From a checkpoint of a small mixture-of-experts model trained on Wikipedia.
Size: 8 layers, width 320.
Experts: 64 experts in each of 8 layers, 2 picks a token.
Below are experts of layer 3 (counted from 0) of a mixture-of-experts language model. Rows are named router (the router's row for the expert), up (a neuron's input weights, with its number) and show model dimensions 256-319. Each number is 500 + 50 x the weight over its row's rms, rounded and kept within 0 to 999. Numbers have three digits each.
After each expert's rows: a language model's description of what the expert responds to. This comes from a sample of Wikipedia text that the model never trained on.

# expert 32
router:428550531444487536526470570556578493487524560559450575487476459484510513427463493492583511539458503551493483562530423496516468469466479444458540524454633519537484514430471493510547526502480556
up0:560554500505418562436621495501532518492400487369521451435513511535571508508533453491517489471517439514493539477536474497427506499629520429494487495456478517477509477493466510429472494529559479
up1:454531515572526496509419535562567468465491465488541495466479498525528529478562466470529582513488575463487499546469645527445475583558390545529598397536518444439389470496478484570352620526502449
up2:462497433487504564497554518476656581535587560560502471411517432416591566474538467524537586479479494439583476561511608452502495447554510530540436450520538552524479525457433503504512497580510512
up3:535439505490416521543489434400521475474525490547508440521551439561566475494496508543535524549527580571478463473485437490454456478568440455489526547474506540555463489468530451500468589520446530
up4:500461483557496492406481521483536560435474560531438462519528498542497379460501566565501538585568464456505541481444554465564478534516336502453530526525534424534434515548535513497461522491558528
up5:456489461561527452570475457453489498505452445442569472422452437500532633529487443540469550526522506470409430509503503461437482436516593520606484525481510587510449582466416482553522542586484478
up6:519495412497499506482390551470593514479479523523468524598524396536512449480508483544555554475459564567421436544514451464589529491523475379517447539538465440569565424420479583540464524567474431
up7:449510521541496531542466527497503392563490506490490574495479573580561550489530528540507554477473485499518472551525488504482526418563430472427508435461554486536547523485431404526512464495572534
It responds to: Commas and periods. Commas and full stops ending clauses, numbers or list items, often after digits, as in 150. or 13, 1996.

# expert 47
router:497621518472467525456540545556583566404516555497501549512413461528540589468395412403565478578591592472525574542450414464538546458609495481514552458526516400485514563365505415530515470525435561
up0:554483526522508605554585492484573445555522544422525563549482558396450472461388544543544482534511520481513537479530429390484514571495402503442439451526489451528506513438522491507531574448546610
up1:479495460444388494549475592591578511358512562500541584490509426485550574482434448514447554508431461469480527467442546487458639525516544497529445417553545448471582481511533486556502535452444502
up2:560532541485474519444477496457554435476448511434406563596444456552525547557534495470392463562522573551550414513491494535529465500548461445533517507451515560510495390480441435501479512459450582
up3:469463492560449554520477491467504518512471522426521415393409520493568464532418482502605515584397426428468464432551426460465507506488536523503475501566539477428508498421388471510502504582455509
up4:530524519458475554504393461528540507391517422496534498591506431502556601490527527404511534551555459406521488512506534457545427474543560460615496480474473504487480436414504429537502543508457437
up5:494505560504463489459489452498528551449533496577533517521477575491476457459440492479554505444463549429496555517490549544526495524497461498510395475516494576503509536470533460485546480430447447
up6:552645460596543462507528498515577458535473521560436504537479513513480537531506487493498618494487568486566516455432485553502488617508464557600525586419466482487518509423413487404492480539494489
up7:457514508541350450507468479413618451493476582498597527463534482391467511439469391470362424495557504457475538512526540419595476424600481411579524558490464428514548524386463440508552500532460540
It responds to: Time and sequence nouns. Nouns and ordinals of time or sequence after the or his, such as year, season, first, second, final, career.

# expert 19
router:434543536541473526452499539540539587531485517580461508554502471538460502393525548413486516522552497503573475475450403435523435481499525459523461421500560504521429494459457457626504495534488500
up0:486451461560529543555464524463374512541581527462593506468475572543456633552531510435376504532541491469451556469542566426379482443428367470466465546485493456485465472529465417591559393474410576
up1:552455508442536329543450506451553581480418445503508491623573472556454481551445431414367437529542475525463492537575459512450490480474403478472433468558378509472515407488535542491511428481446530
up2:479493522550560490531480572520438541498567587580471454541566554588551461651576569565485440514503548462468530432470560521527543462478530441719389487427512587459543547467509436532528514585510539
up3:417479527513499522454519536465585473536512518462536439565577552472424454399448549463549544419547488436500474536565407442598399452472493554501475513509505447506522485480454574552477521471551560
up4:444490497438559424487438447490433494580581487491577397479464498568363459485530614548502528533465454518563524461555492537509421515471410461443413422420515414456488425515405547487527574476549660
up5:407538486425548422504543536502534477417481544468557489474417482497502408452570571510579505442442518485462490510451632503545399456597468417616449517435492494516522562522577503487569645442550508
up6:504607469501485608423478432461537526550483482469472518476512521556460487499426520491468449483583541411483490482418524503478577413499459544551490582558467498502473439477519460557549534477441506
up7:510475419445487577449562544525502442495455505477467492522545475612517575514465566458486595439453558529566486561520560476512496461439493386492492570596481478460521459562464492472394478489531504
It responds to: Verb endings -ed/-ing. Past-tense and participle suffixes ed, ated, ited, ing completing verbs, as in intercepted, inherited, estimated, Filming, plus used, known, held.

# expert 17
router:505521503500529534419519520487508538481604591518433540570503540540498513485503504538492541525512518557438559559428464518546484433505571502575578523587539529531463540496548563490564484530476531
up0:541490439502546552520630483495451528464430538405503473584433533518447544527472512535512516416489512547433541509569378537501508484554521519467453554440537484539523565567518537519561510462433464
up1:508451566451458448472537509515508494522523563406465525493457574483506534519482436518444420500560438518454426492504478587495511414579534529497494503530534428469495553386508529444471588516584557
up2:463509569552453412464549430518491542539516596520463470595457401534518539483500473439490440464497503557513553425574448538481530479491533594430559465489491450541385551519509416552473427522419540
up3:519487504471428509465597600599590531486570496454575542470514496581507467515565610489483562398523407427498480510443465479566477433481523570546496521474478592579505543456473403513469489476353424
up4:550491487469484468501590444532510487482553411550478485500461480557529595437498449433548523437484428558436537612607497449497473547513479486564583451465507525490520506431478543465456509492509529
up5:550551518424421502442527532503498472456490556534515493538490501528536409484497535598492544541533502495459546462518494461520469539567485496461540488535554466460422437547465513458619435490562488
up6:502476532455485534441547534537403554459485511424505507530453442485565409501604515448497553543473509530503570505499466488538434385493596534617511505527565405496564470435527550475453548417569508
up7:526507446551549518483541556467472521539603471499457524577519530486472484523500467539449464532561511394384514449509462544475445478448642493598509519501543451566526494472539509549494437490476426
It responds to: Month names, mixed pieces. Month names in dates such as 29 July or November 1943; also ordinal th/st, and pieces like ern in Concern, born, lived.

# expert 16
router:437589572525489515411462537564575523398584491494494537592476426522480530425445477538508462482505563536463478507506417502497462423496477506420562463487533445549514648517530517596582531586482587
up0:437564474452473582389548460403541472573401524427495382486415439535547552423478492515477472434525492533363547482486545581511409461524583503514578488526456581517452486526537462490486535555503517
up1:483431522561440471544518456565590487492523497503512485545494434567508521552467446484487489542395590508410468457483532442398519511516474520485562397439498523507413586614471534462438514487544472
up2:564527486499492474519417468559572482442581574487511542517428571556507403550533526553471421489528501536571397543463420481574467441512529553476512521516469523517429491481505452420520527473450555
up3:494497552562537578596486530481507482425482383570479510537555471547520649441560597503501451494507464457426482513523575474524484454489506588515498518466430555550449496521511503486464493466479547
up4:496521535523452562462452488543519427432557490589498470469386451507514434490447503514528493513461475602532464505551432485527551519469570519531513458523464480471508485490562470565521498493431522
up5:462566500563555504497542450509539543430450376486545498504435497439451429533504396553434548505440596550515516461480457474480510515493565522493587498529445544482498480534548470499534456465467535
up6:465505499457482478490598523548555502496509529464430598499460453484443437508527556469448537407499602520508524446456512616376523506377569565491422490531521459552512450555538574482474486560537555
up7:523494594554531465415567396490521524520448518450452536453548459552491462510502551540488494461481537555385514543504488402469442463575463524488453419491523634602424461518491487514551575512513408
It responds to: Numbers in table cells. Digits and small numbers inside table cells and statistics, like 11, 2, 8,047, plus capital G as in GB, Gerry.

# expert 51
router:494516537531449573459559531537557550532514512562479569548449457544510500490488491602505502498535533498500501595466472501562456480505554524518505465475584444563540524416553469504546523520429570
up0:519517542529496514506512498458427458442434477444507406499504529531532442536550549511551466503526411575524433506419497458544507541480564534413505502572552427506481485618502481522541552510535476
up1:458478452585461474369469484436527523570562434558559496489488459579533469587394516531456524497569481447469465574445502543548570441528468603442582444512520417487539473486445484390460499510445462
up2:527486472603475514558507561600546539570605472570485469467432483525597505506487477488575517506526526497497583508434506413563521548509486532507563491448410555573550541505425485568494501552517497
up3:559528587474524420425488549511550530364430533453513481596589493540467569576491470573522494553528561511508463503402474510458462581505456529541451494355484495532576502491467459447421500510414494
up4:474501524501533489501424612472532515494560492466435464556405551519538555525584504563546442495497473462547461539480527450483519499558574444529509510523532456523527569540407519485621505488479425
up5:540484542500557439502463445595457538422496566448461498540530514536552484546474561474491495450447447485572486537520563490419500490461529488476479475464566513441509501486575493457500361533520535
up6:450471433526450543482476456474579498527505461464544388568479500486438393563480516481588534478495593481599531522527518537473526447495543521506490502385618500447586478554499413525469461467523525
up7:496589529564530598466531475515537558458479443504508452495481531560482521544494516579455433516573387431513431532535477510447448472523446488461513407399513534505434518505472543508567432576396480
It responds to: Film, music and career words. Nouns and verbs about films, albums, shows and careers, such as film, album, played, married, attended, often in biographies and infobox lines.

# expert 63
router:508555512504426496470543584477552486514529597458465581545476480529437552423487485437486488531508526537607539531529423391512421533450572504425552454467490577459447490452524529565439581569463528
up0:508557372477554466440595521501414430473466506424553470522460508491446468534510502451559517475526489504534543552479417406457542648458525456537514525478378501544447474508531532480510426535469497
up1:428511485490496439572502448582551459570519531509526508557412565484610535418504394489438476445539479535481410501530513457480474495557517474485482541558516519488539496394423394530507496456486472
up2:442470472519426444588515477543520488553504484551479611552523532541437517441479530505466453537520559498443503441518404485602585396495456452505546452453540505417485503395537466527538498485433484
up3:522441527428431485568508483568519533497497617533495507474480472568516473425506511489510510472552529572556526546479579520472541499500507515525552534536586441552482482555492509478540553472556617
up4:532476492514494500450570431439599574518511510505455463553575516469446519517594388429496529511549543509532556486491438497445480525476400569445408529595536464582528477562457442491509539383511482
up5:511560464456474446514428460532499528547380500517471462459425501537421566497510565424445485524608512527522541556546524554499514573508545424539399398435511405456514527492507501450567561512501488
up6:562488456404432449476549503449504533531476510604489535443415645513512583494550571459489530536514515533470597450450491399626517488612621544569452429462579507519585518431568423485432417589473449
up7:529542484456454496494471623430542486574490504472400448451532593551503449505512513490476637433425478479478557513422625528414473560551442586479468587507521585462475463540457450498466492456549534
It responds to: al and adjective suffixes. Pieces al, ial, et, il, ary forming adjectives or names, often after F, such as Falcon, false, retail, local, National, sectoral.

# expert 28
router:469566635463413505485539483525555585455485546587550513490455419537486478498480517467602547543536573553537553559492441500519482523461526507519596486550561497525483557426589503530528538551521511
up0:485476546441483524402473553498442521412569474531503524517541467470527465467436484574529509484456459500480548453607471536495525496465573521458440540462406521573510593571596447542453421509528494
up1:533487496494519500521473610481444480521566471444506484444410572517425542526539476453436463512499450535534450498535462502531476427506551567562492513535438549504462445515493526432486423544558490
up2:435555471502528527571451503573498511577397501529497522476529461495540483465502469540530440476604553531557473556465489540509506526560488516405402501433525460447462441559560423407406501496556506
up3:522452441575485521487459550482523437564503517423535446473466464574453607466475527486479546492446514580481566535506488502506516443448493496514538498469399569433488504567448430494535500567529542
up4:466512540393504497467535505487577470409496542565479477447488442497514537580513491516497492580478508461510465466461472573403500527491445467456521500531485570519446575520510475543501517522497552
up5:486461435500447617483501522500524443539525551452530463442633573560415474457562432529524438568496502464462602492489440483607461536384498426583507541530530533490533464448560502514498501507478558
up6:516498507576463542502475582550529462510533434503380393482547450560485495521436395519540429532465538478580455441522564510457626521591414544493532512472514570556544476496492447465530433451585600
up7:438475592558564409509477480512475594479539513461554511561532518530463473481526420420462503611487425533500521532472442499537445447511482407526482488496523564440452473460558472406480534499470432
It responds to: Capital letters in abbreviations. Single capital letters starting acronyms, abbreviations or capitalized words after brackets, dashes or ==, such as PNP, Ph.D, SNEP, December.

# expert 62
router:403532576522419490366505571520541499461604574537542570530530442455495495473426425392543546521551522457519566530477449489505425562392584490457547528539634540506536598494501570506558478528437510
up0:466419540552479525520530540542482415539552509520501606475480601458451586539511394506521643520487502470462556492555510563466467532437447465451450487551589555572490471566477594459340535479516591
up1:460495532546492497542588522441440551452547484519419454534573485557522515497499530459494459520465458434449539521498552462429485500500541585506541591534593485396480597478489503386480435546428452
up2:486420514491533537471449436579513536440575532577499550573530512632530530530585474349514442524457534478491493572569497550526466531391470486497516638463498547531460481460524495488550531523508462
up3:507462517499524504513461563425466467527485490523584476554366535586510461528481496521385678479546429580545549420590592498532528465541502464429506511463532518471538605508592499530385416506526450
up4:430460522511521480509510537514484449482507458494548500488477448473536496552504578454516622510550487472498540555523415563473456556478472492438549587413581556559389548522476454421557588444516495
up5:480559506466520514515490446505400488515486452528422508458526449473577510439476528551530582493533540462482449540472444535555474557431426526536554556528548426480453554493485505486646548471509481
up6:468521520471552462501520532475557491513534536593472453552485524531459427431482452464582355441500414596546486586549548507575414541539489421532416523455566513440478576495430621454510515479423509
up7:438516544586424502499454509478466387501456516526424552500503471490496475489575445463461443438484447533499464424559612525508569503558463498459503508509529523552556384499479536564360495430494477
It responds to: Taxonomic name pieces. Pieces of Latin genus and species names in taxonomy lists, like Tetron-ar-ce, excavat-us, Euphorbi-ace-ae, plus name starts with R, J.

# expert 41
router:506547536485383555443523555545522527422530524526470551544565419524464591449447391529501512475523555579488510582482493486487448510489503519506538475520595432547521593484585480509559517558474603
up0:541443493467493472601496421467604464461525446518434459515511587495550469409508483602465493442523495428503514512513496487536407544478457593505551523414423484505521564519512529492392532538561473
up1:528481455552519415483395497496544453413470518434579493520480468532493447576473453506540419521536500512517402540449514478516472487497423584632499470465504487510408536448502458419484559531607570
up2:487552486440469466436440575521498445612571541488546591447541505500584522483445484507509479500608528573405574506526561526505521500438555518555467505557442450464545519451539478435517440385507427
up3:481484456611553588516514430537483407530452532482469543407472483603416505479467413443521498506520486438523506536527500428444536434449383526471507452493507530476517527531596495486392492452579518
up4:532536463536511482509504561457471388490500493459478460444604536467545475481563472545447503405484470484511503429542493513577396472420471554444525521510421484493520547454546554472527471513564508
up5:575502533517530567458540519461522477445515464510517530507552485467514522458499465432524527456521474487459541535501516408518498618456563563547569483456470531556568503515504546486506489559553403
up6:520500457383515482486502495479475520426456497547396449570461482543517385457465502574531580457468484513516484457516499446481515452497392500403542394455451546544553489526517504460439559487542450
up7:495520542472507494613575538488514513497461491504478571457433566525418496480548418478453504517485443537516521455559489444554502531523512526432559535542478437509464452571539430455427618472530455
It responds to: Name-initial pieces. First pieces of proper names starting a list item or table cell, such as De, Har, She in Sheehan, Bob Dylan, Portland.

# expert 34
router:381638549534502481413500532536580569559576488526562534573471451585561522452489425494536501568522563501565532556495437452431474483544582412515530524549528492508528575494527580627628477617491603
up0:478519518572602560494536531596514549558433566505480424535619438465347537542496409561459604574448620478513500578494533530524462490518570521524539508482465545577523491489478451553435574506529479
up1:503572450482520397421416558496527614543464523448503496556434553559469587586550427444481529433422565553588448542508493526576565603542529464400455478494446455432503443530473512462540500516498548
up2:467486487522524466444457470477472555533487548437634525586498445476548615491517415484545529484470609476471506492543402474422420532524580543474522475569514532502576465548586479473426480491556472
up3:512489517531506411548450522453569426520541476450510546551494386534434533496570511462577587476494530515489500447444628422490456524490540460515515469485502529516592489454476512506498395557491480
up4:477472488571535512539498492569508457446631458564443574552487553570485581550530548511572551466427496499503550546537447449469548510511547502570486575564473475532425540548510480414569576455552541
up5:458479511494558437515500379463515533506462495520492491533465441523575413490556470559465461528525459472506514529471519457538538565453499533422613457575532478515544502435446450589536363456481550
up6:527488558498445480544598492498435480493507446452499534471502491461438435466497435581558336444508447569549505471533504519453607488490484475537443503490488502432483641501552497568520421631463427
up7:441515449509456493441525562483461511565521424431554511539430551407477481484549469464503472466510455465501547426459483519436492491503506556595502501540582441547449550596458493427527453554458599
It responds to: Infobox labels and values. Field names and short numeric values in infobox-style lists and headers, such as Personal information, Final positions, Preceded, Succeeded.

# expert 21
router:399543577559435554433498571515523515476557593474469522536485475508552552438485442469619572453540547577486552547439485490475407542513512437576515579536565558523500562514555521622542544573372528
up0:439508522513401458414475427548575506492515623489547577509536401533502505466523437509423428445442453530420504540526529470448459490516413437471478512572543469647504497519501468479416613578525470
up1:543419466482455496400431571580480559432471536474569633504508454544501605522475445415456485477465461469512555536483553514430479522561430534491424575532533549473557483544427456442434513524530634
up2:507516559514494550531525514504515569482543460464462490464541530444425522537482557630489497437506537528559394519577541513455471435541460485533499584485547498437451506483496509497566517596590507
up3:534533543483553478491486570542431457565479530364460489480509530503506492549566480486489529560523558460426520543464553551545485530432406484574540477529508536521593452589486525394472521368440497
up4:462517520415375442550459553570608465439534472530533506530560483489515504502473499568568436479508488558438540463429580474541555578483491539519538569487462464518529596469551539446497436501474509
up5:486520385495542495453422470556583459537436506458568421499436625477480560506529499565490473568551505467558578530581509559499498573515542431558507494639506527456410502507417505423522493513521510
up6:524493386551466501429397534521460473532417511587479448432538532408559496525515630570531497425455462481494538399501442614487495558480484602461522445473532501426440572578481467496445570530496501
up7:529510469508490483503486578486424548540464507456552535417493530557397534465475545541544531516460482564518622465502405536537542558514522523512549521479422589486506485560483451420499579572494497
It responds to: Institution and country names. Nouns in proper names of countries, institutions and places, such as United States, University, House, Europe, Museum, plus Ek-ater-ina pieces.

# expert 24
router:407530603434487510497533507476522480497522511529461551544434424513523621440497433552516451508533477485408492524484469471529382513499584483482569476510589488421450517532528501557515466518534580
up0:631503555545402402550523459556470501443451518532510429512498448463440498547478449551462455470518498484513546488525524514563556390507590510375455496483423410479492464518532518482549402439530557
up1:493518489497454466474475474487455537491485545537461432486518458474405608435557547524513503558410412551542505555564478500450497530473541569456560468428578582422426538483581533531534533480520443
up2:472494547555530442622481592580516496493433452553561505396430538571459522468449512446440372542465534426531555466473437560580423520480509496513587462474463546494428574547451563510474511560456468
up3:535437455539577493554456528476472475543488453448451512515501506566528601377533326533531475534526468507493497485460444555500479489494555479492558542509525548423511539456545535465466497520507496
up4:430523602467444429523578531600539500574572544365451423544544568426513555485496398529398505478506604549364519472469522471490543540525524398600438527494483579473513566357561465518504545513486585
up5:484375573548489612470483465491573525518496480537539456498480475587531594522444460442599575466505409526432498422520500542568490397500450519541434525461578591552526463495576457410504540441484509
up6:456509531499522569396490471559620526569495444508536451516449528433547483484449468480463498576499487534507484515399488499474548461621498499516475523573464476429511447514502508442452456418536511
up7:424509519535514411562440498540492536480530521512620489482395468556521491529451529473504466588527511514518408513569523530490497526534524455444496520460475541551405499609529436481430478524494430
It responds to: Mid-word consonant pieces. Inner consonant pieces like p, d, at, ec inside names and rare words: Bearpark, Thompson, Gerald, Civitavecchia, Azerbaijan.

# expert 40
router:480602559467435526434525492534495474464549561531522519471474405558445547419487435460450494546541545529505479561516415495556502475534519499554522475464545474475466526440590514503578512548498573
up0:512473544416486498546559425465508537538595637560401460614449519532441488492492566497479538437437505469402559531437428568503544527429485440582528498567505541447491453549516536493578539448471505
up1:521518414516410531518574519391407483459463536510564526508496491530486574462519491501597554411506485516496439404426392581471534555481457465491433491453531472501440467534587477596496562463474492
up2:541398540446556522476525469531516538441480514462487499543472523518420415500472557546444574445463541386519489543518554537478472525452512531522427569519403447525438502510505550501525551560520475
up3:473490449499505487578457479462428485521481432526555532449512445487526563555497484539466548465534561520457490504523419504572538573534637533500455507459494452492548448539459430496517416440441511
up4:572552521506433485590604434450515481496439389503504438476548550581445553506535430564585488413487536538361482468527495480494394408547523494538654589469473485453463470488488498567521478565439525
up5:495564468452518488502502463468506530479560351451495505408597454582461557548457540507519498533479461476498486504444551458482480581475529458473513526429485428507483489452583452521523476545538535
up6:551470534444561515605451451412500490556498443473478518487547644438474474595587468501480630485534510563493496531490456507595556433602574454536481476553440512460570488416469462529450501554470540
up7:521516534475475504511561559505404525457469467482464408473518516425495602497556481473485469430462601535517372581526496451398428519486481461510464496521473387507490448455550501534466507486508490
It responds to: Score and range separators. En dashes, hyphens and colons between numbers in scores, seasons and times (8–0, 2004–05, 9:38), plus capital letters in codes.

# expert 29
router:449596599472506527547507592477537500485487527549466548481448465534463499419457493441513558536435516516494469580441510516507443514437566541426546446480566509494471540469485520466485444535413553
up0:506459518466478444574416529537574536484511487480537470553503476500508430438524441431493500425528512498481512589473445516454494574497420533467462421548572463521514479444554551473462482511429515
up1:498420528514514459555498465540546562551499575582483452385471532465560602467522489473448454462503429489478463434475412488405496488477449458546524407400515546409550577552591487564521551466509468
up2:555526463462552446487482508490515507504497422519506505486488558577512524533382530411568505442470538447492395422531524534465446452452546503552509476538474505464503526413533486499424484570428530
up3:428515462467490607530475565594401451499564484440431492482489569556490460459469554519530454556468543504438516500498534458590481473558489525453429418550518510476436536502462461539476557547446488
up4:462526533520603315508466584622512430467499439454458480509437451499521509485502468542455534545523570543593591597452465498506444577492496508527603439511510590538418450466525470469533519511422493
up5:468497553471509524578519477501498516497489466546473395576498449563438492476468575502570524502554474561463549526490479558483458501500427522582519426554529549473476533521561487481464536444437500
up6:473576547510472502411518534569523580453470499555449441586489493520557538423495513527452493487473539559546614583530458505403555540498533507468419502479469490476412515519484598554468515512550506
up7:415478540498486512462548522496445521594523497578433460574542457575492420525518371480451439563358571538516472499499527565445480506502386462519546500544450531540533527476476436497480509467450576
It responds to: Mid-name consonant pieces. Single consonants and short pieces inside names and words, such as m in Claymores, l in Maslany and Backlash, n in Krnjic.

# expert 22
router:551547550481428550481518471484588585483600522537470535553490527534514527508486583453544468491588617502478596535467447432555464515482513506538504515539557501489448569509554564630560526550514549
up0:459433470483547511549477468549573505558506444591571489524609454509513440518548486468503533511603505505616534503470520472485500424494538523495450534489475461547545423501523493506488436561536630
up1:535506487561496483522550509447511537488500503577441465524467481545444504529502531475510492474547566573527535596472443537564543541410545453489450560570442487519478436555519444486442468484503517
up2:473451556508489507501469540498457486537440535478448515486475504510462540466560533384470401434531467472535492534567572553557495435470492519535558538559414562509514442563531539497534483504508551
up3:489575429438540455547504442522417552505509476557439486519534491581445507561470494480500444481607622537475493487416573406494508536573551465468531521496489466473593496460480496500455553456494497
up4:483460566440429463502520534570445459554506490609426452565486484516575493457522586366526540444434560495552536483516458567433516541461471455525403514534506512489536570542443545581520507505514550
up5:463532461471601527351569463426470403511477444543466630507430607510534452591571456517500421563481564524561481517534531450463436425645518429471509479463496468487534535534486555502415452535584457
up6:445539491425555568483427477445582468560494473495533561474533454549577500511470594546440482469487525505515469581494420413482544578503509490473557435546587458550438555492488541653500577525525502
up7:529544497509571413492510548460517561518525455553539514594485494506499495538548513476500458430447517450404549447455539483472492609507540582531468546529461517478463548570473520529558537604500495
It responds to: Topic nouns and adjectives. Word pieces and descriptive words in institutional or cultural phrases, such as g-ard-en, British, American, business, military, education.

# expert 25
router:513551581568467482420538592538564556504506507573392558496425458544504512417400522543500495551534542566532542491476486458493472503490559465482486499461541496503523612466561451594593483577423538
up0:513469478634384492526562479517430494539503423562535542407534514463503483547489536512496537499473475535504471457482594574479488517554528500495495445562437493499554568466488510560490540504477504
up1:559282591590502544545471566546392535522528498443511562475531584497560572406476543414479558530474530441326522480551442521438473541444421576489548523533587520600536472451472480527475473515423434
up2:445466493543531529588525492583442572478421547583390397368456510515437499471496478556480454528502477547545485525438529417437622441457524542463500538531569463401519475561537447452476553561426512
up3:560500531533497542432526577505468526513394571457440513466543482489436495451539469522529545496515483406430542466491367504587555519553476499479438542494548520559539473466520536523560467490472565
up4:494516423567433540407447510425466514577481602566465525494511464531555558588483465530543471493559381485597508470505479555561504534579462495598492539495542548489483515530623397569471516521404514
up5:463466489558492417434485476504459365531470505448491574495476569470518485406460519519482471651463494520513520443544508447502438500475523592513527575502492498477588526522465563477439496585607452
up6:424467434542456444463530566545509535537475532453511405467574533476507493531426500554483441553481553449518555571520454539409544535513499468474487476514497493556522591444547442527527447489475464
up7:505546591512526429492577516507554484483567552509462434414590507525521507529480548568412401494496486489472555536532636459549538454548582471460489454549428488523565435488528478501543551561371535
It responds to: Place-name and noun pieces. Geographic name parts and common nouns after prepositions, such as inland, New, England, Washington, Sydney, Kong, plus parents, training.

# expert 59
router:553543558465425535461564566553503545434526616586551541478457473462509534427389514529460509485520539503478475483483516507480361516482458485425470513486535455492543488493523514584575455560435513
up0:604531482477471517469450518570496554533523377533534534475480571378476499567428434478443622520352471528537437456533450454526528460504481474607522478454542519461499415563484447522568489536505484
up1:448469439491472442465491589455451496543529545406458469423448536541544438482496576533396464582456585601584470527457547548488419482479548537538430574516511457468450569514523502509464445428537492
up2:639528595451464504464480439548565608452428365568570473487523488473507552527473491489568497585500505556459508362493488482535500507613579540554503511467485480561515481565628479420473483566477451
up3:545428567496469559383518473451431476406401466537555418501497459526518489576496488497534530436535471570409501544572490452454512461484495548398526506531400497496587545496459591495443495489469640
up4:510559583593503488533561486595498595501517439553516425453418513479569560515488454524562406486432450387446610528620454493571373591489452470494547577516448482510523398474466502528504471555488513
up5:395456485483564491471554465525563525548492499398432539499479453480542582527463415597513486500595442460554514480516506500573405500416432548550486492604479541507516510456491562467517432481609490
up6:452473501517506463487522582554445515500526531499507541494483432508570458480521551463542529475466462468511501389494512472433500499504401453521524473581454544481439466495434559469523499406456477
up7:441554453438628472455495582525606493528509525511538545463589478458465569431538579635456424526519491572451464458595562431498547427491537486507487486517488419471557425477552528384523520457471552
It responds to: Name endings, first names. Final y, ie, ley pieces of names such as Wendy, Danny, Vandy, and common first names in rosters and cast lists, such as James, Michael.

# expert 35
router:497597586466469532483495532589542553420490504528529520547455497519520580398495437418543553525510574491521517517412463497593447506528484530537512480514576432546449476529589490543621484542461564
up0:517473614536514543579453509572534524558513441648488525568480497527530548496479465461625543486428502516512518481556493474497544488525481519548402541464504537541515474520488406458445407437408493
up1:498607549484456577478454455497411458505445408442483558556438483532553416522489594454542463500471539493613490563435433487568430483550490553527489477534501494463539503554519526493612457518556429
up2:518534447445493525525540526545522471465640553482556456583459531561458469553500528505428439643501462600527505515524511502504513394434521521481502514532492442520535467573442509513514512372503486
up3:479582444556432542449498491502498526495473544479450483556470484547629513581542480463541369485545442511509379444586514471488423429544453501519461471502495548548527576440471531560520463483516433
up4:454520452519554427569428506526503574515520487497524470609469564467580460532468547445513508549477492458466620458376554491487500572495478496561500510496463446563388396528467495453613407469493471
up5:543511549516458482570530518471518510513521500565400521485482395570416426550555476485503425455401440577535484492436549557544446603505409528420511440529540446507622323482457502636514518461509560
up6:501555493498554516439546420493513529450499588410522455508455541472507426537490461484415503507456456545531472495456530505509531433493434484529473556466511474506486478469539552516491427487507518
up7:472441494519530462496418455420453545493595508588549481555554559511453476524492574423577561584416384522466549437499407543529493472347541419484524520486473524441429552421459429489558472565512474
It responds to: Digits in numbers. Single digits inside years, dates, scores and measurements, often the last digit of a year such as 1860s, 1940, 2011.

# expert 50
router:483552458520406519454503549561493489473531504547462601542454493493539498429534479484511474582540512531540547550490463508459483459478489481499550467441535475508522465378556457522590566572491521
up0:432446595502553399579524480497504483516560455532469555533473489507479514480637479498503493427514386509553577505518536497465587421489367613452456505545525459501510583448544409461439509561433498
up1:580462563502522484497604587583527504383534487496520504467485499494462434585370523535495440514521400462455636580491514465461496503534473540528609445525551536508476488505500449500512509537544475
up2:458506471544446460473498489563428524476509448483521505476421485455427402492439477483508543454456455567562538500512393506505547549542607478531487493452465513455466480451522492505502502464571424
up3:542517534448478498549632458534600474418499470502413495509498461614555401476512508574469457528506520667514509509503461449434442501550485559459570511491515543544552584545486400425515474506526408
up4:522566516430535446537476442505464499565479613561442503539478500529534536485525518525572502533513549504391491482410443421603512479488454434499464538456577541517592453401545485439530476538467486
up5:637523435430529454505453405491438473551395508489431544434493472475420545520579441474486495440486570533557548457467501433480507499481437540581449559588452509446460478537577490429566518463540563
up6:481457481604487553460460453470454509477521485458454521481489547455470557406491611426601527477528408467477447469501496428564455482453618534511475613468493467549479504443501553505558533556519439
up7:564475469525477489513402414531485472538496547507523518430518544524493530547428521468383480519490435542498618497487395476501443568494495448457442508523512449497441409518572506590517652572506516
It responds to: Abstract noun suffixes. Noun-forming suffixes and abstract nouns, such as dispar-ity, Over-view, -ation, -ment, -ance, plus support, power, town.

# expert 31
router:473555526449513533434483545559472581539509580463494552538498496518521507404483498513522551478501523468496540576449474487520486524481496531562566501547549432502504549453500462569562553587502477
up0:494581525544465431524403483454512477547486532497597515437494575477534544491505449506535569480468481596525435499537441519571503448488476476515480573458508475384460515460522479476488565550482535
up1:463547540534507430541489485544557495528461582526447515633509470473473550502512442360508568487491461504522386564470416492447511472475446584525457550442472437389524493442500534458496515405480406
up2:519542634510489483494512515477494512472529487522442570414457482460503543433479510474430602534496533514435424576433555476442539530558583484398531534428448446469525553543546562449480390556539510
up3:529507610547517452493457618544521499524451438464517526401499489452548503475520502492579580465435585393526535446514522509463484425567572501509639511420511486392572557559514475507487541473574536
up4:457511465489556437542543484571504461483467456534561452476519678493451457410448615425503424526535472504471456468479471505495478505490425501560510507483466457511502541504449532397536548506545488
up5:435497451494459489468490539451338456578488512517358480496515498513474507477469422490416454419447490500514611544496435557550492535579495528593479561477455523472533435415513482456504474545601487
up6:557365470459527496538584582538501540534491463470423468449506546517484645520489526486541501549438465420458527488533442509455476563521415512435483591478514483589471504530558497452493532536565452
up7:477565489420460490538501447457545514586514425504553502461498520513527561449477510507513550528517440460473577398498482500478535484498505491401522513493515443595530501488481467472465529533508475
It responds to: Mid-word it/ot/and, quotes. Word-internal pieces it, ot, and, ch in exorbitant, robotics, negotiate, Ugandan, plus closing quote marks after song or album titles.